Experts of a small language model.
Size: 10 layers, width 512, vocabulary 8192, 127M parameters.
Training: 428M tokens, 3264 steps.
Below are experts of layer 4 (counted from 0) of a mixture-of-experts language model. Rows are named router (the router's row for the expert), gate (a neuron's input weights, with its number), up (a neuron's input weights, with its number) and show model dimensions 448-511. Each number is 128 + 32 x the weight over its row's rms, rounded and kept within 0 to 255.
After each expert's rows: "gets" lists some tokens that make up at least twice as much of what it gets as of all text. This comes from a sample of Wikipedia text that the model never trained on. Tokens count by the router's weight.

# expert 4
router [145 108 118 118 126 120 123 156 136  59  83 133 107 103 146 195 105 112 121 181 130 149  86 127  80 155 147 139 149  78 107 105 117 173 131 105 193 137 162 159 136  92 120  47 161 160  85 115 147 166 113 114 178 215 157 125 178 122 132 112 166 118  94  56]
gate0 [160 119 131 120  45 131 121 168  86 132 132  43 143 209  78 194 141  96 182 147 120  97 140 128 150 187 117 121  79  81 121 119 136  87 118 117 171 174 175  95 122  87 130 130 209 131 143 131 136 157 148  43 126 116 126  65 125 149 177 138 130 115 119 128]
up0 [ 98  97 139 143 116 160 142 113 147 138 152 201 107  85 126 105  86 149  65 129 148 168 101 114 118 103 112 134 128 155 145 113 121 141 133 118 111 130 140 192 142 145 128  93 112  78 178 192 111 106  62 126 129 121 131 126  86 125 143 133 154  97 105 112]
gets: " (", "'", "g", " U", " United", "("

# expert 8
router [ 91 119  66 126 124 151 114 148 101  94  89 184 134 154 172 136  84  76 114 137 100 136 155  88 113 129 129 117 139 136 136  71 150  72 122 186 179 123  85 169 144 145 142 148 171 156 142 115 123 124 146 141 117 132  92 116 117 136 179 112  94 145 144 172]
gate0 [132 120  92  90 131  55 132 108 135 172 106 119  63  74 133 123 135 111 154  69 123 143 155  96 119 162 104 109 127  46 118 115 125  71 149 149 153 117 156  74 110 130 158 160 176 201 157 127 157 129 108  85 122 126 125  92 130 113 117 131 146 151 117 111]
up0 [171 103 127 113 169 104 136 139 172 136 143  88  85 129 136 104 133 161 122 139 194 108  91  74 223 121 111 152 105  94 142 154 169 172 149 144 166 147 162 132 103  75 143 150 153 124 162 168  83 109 158 107 114 157  62  36 122 123 103 199 183  70 134 131]
gets: "\n", "y", "er", " 0", "l", "k"

# expert 3
router [102  91 141 112 157 127 160 166 132  73 124 158 137 131 153 114 126 137 156  77 126 133 121  80 125 123 122 106 110 102 127  67 147 131 160 102 140 162 136 112 154 125 120 113 139  38 177 141 130  94 176 110 136  74  69 128 129 185 130 160 132 125 103 134]
gate0 [ 93  89 187 108 124 162  94 133 130 158 139 105 128 201  86 154 160  75 121 138 116 120 138 121 133 102  71 123 193 133 152 155 133 102 102  79  57  73 173 128 108 160 113 130 157  55  64 121  66 169 168 180 122 113  59  98 124  86 114 130 101 146 131 186]
up0 [178 145 155 142 124 125  94 103 131  81 180 158 162 121 165 166 112 133  41 127 114 122 125 174 115 132 159  58 105 115  84 137 145 167 129 137 179 149 129 174 127 161 149  95 169 110 114  64 110 138 120 116 149 150 113  73 132 158 114 184 164 158 121 115]
gets: " of", "ing", "–", " in", "h", " for"

# expert 0
router [152 144 120  98  99 137 174 126 121 154 103 122 147  93 176 112 145 131 145 118  86 116 166 134 145 138 166 141 117 132  80 170 132 158 124 142 116 151 116 115 170 167  75 197  63 145 207 157  84 133 140 125 103 185 127 161 107 104 141 167  85 159 144  65]
gate0 [ 72 125 131 171 209 120 125 148 113 152  52 123  90 168  54 130 106 138 109 144 108 109  70  65 129 108 142 155 149 137  97 100 145 135 131 129 118 140 127 139 122 132 113  28 140 205  79 106 146 176  86  92 119  66 181 128 109 144 122 138 120 142 128 121]
up0 [144 211 113 139 128 112  90  99 149 116 125 140  82 130 148 115 190 118 115 116 127 165 120 100  99 104  70 146 135 113 104 118 113 124 142 139 154 149 168 114 133 124 126  50 169  74 205 148 212 138 125 138 126 121 163 148 126 109 151 152 155 144 137  99]
gets: "\n\n", "=", " \"", " as", "D", "B"

# expert 11
router [113 152 114 139 134  63 152 132 123 122 114 125 127 122 125 157 164  67 143 113 102  87 105  88 194  75 145 169 144 160 133 131 158 174  95 113 136 113  58  98 127 149  96 126 170 120 141 147 121 159 125 164 161 149 156 103  67 117 123 119 133 162 136  72]
gate0 [103 129 103 115 112 151 155  37 157  81 136 123 134 146  64 153 159  96 149 154 127 175 170 110 178 134 100 153 135 119  99 135 172 125 116 136 153 159 139 130 140 139  64 129 132 147  99 111 147 197 123 168 100  85 119 101 120  71 106 100 181 145 138 110]
up0 [123 144  85 149 138 162 156 120 174 116  91 120 131 133  52 140 167  92 158 124 146 173 144 132  96 120 151 109  78 172 171 140 139 169 129 110 133 166 161 147 102  84  95 104  92 132 151 138 162 173 133 115 111 154  74 108 135 119 182  99 155 141 149  81]
gets: "s", "=", "  ", " =", "la", "tt"

# expert 7
router [150 104 142 174 108  91  97 171 154 143 135 133 152  87  62 115 132 204 179 156 116  85 103 117  87 116 145  91 133 172 113 127 111  93  84 144  87 117 123 115  88  92 101 155 133 122 106 142 136 114 143 152 119 113  72 154 158 140 133 180 114  88 158  68]
gate0 [104 101  76 124 171 142 100 128 138  93 165  99  60  96 119  98 112 125 115 151 175 174 142 116 139 155 134 130 156 176 103 141 128 140 114 110 131 164 130 138 119  90  97 103 108  71 119 135 138  95  59 144 138 121 120 114 129 129 121 146 139 110  92 102]
up0 [127 218 138 136 122 167 186 137 133 162 134 137  76 113 186 114 130 141 114 124 162 115 131 135 156  91 132 101 211  73 104 102 189 125 132 138  69 149 127 137  55 145 125 117 162 115 131  51 184 113  79 108 121  87 148  59 126  92 113 156 146 120 135 124]
gets: ".", "-", "\n", "e", "t", "d"

# expert 10
router [ 89 158 171 176 113 151 136 136 120 150  94 102 112 141 109 114 133 142  83 115 106  90 114 105 142 148  97 203 129 176 139  91 146 178 156  98  51 103 129 111 106 139 110 174 134 143 167 100 106 100 142 158  86 133 121 143 136 142 121  81 127 143 101 189]
gate0 [110  58 136 107 142 153 129 168 133 143  94  98 121 131 159 131 173 152 115 119 119  97 183  92 170  87 144 179 128 197  88  89 160 128 134 123 138  97 130 117 137 115 111 136 131 140 130 158  98 180 177 109 168 143 118 166 145 143 154 119  94 115  71  61]
up0 [118  74 124 128 100  70 136 125 137 113 105 157  71 100 147 155 128 159 121 110 141 115 193  92 169 132 150 143  81 153  91 110 125 108  65 136 110 152  74 142 138  63 118 123 173 195  82 121 129  85  87 141 152 153  87 134 157 138 166  77 126 150 123 114]
gets: " the", " in", " a", "r", " The", " that"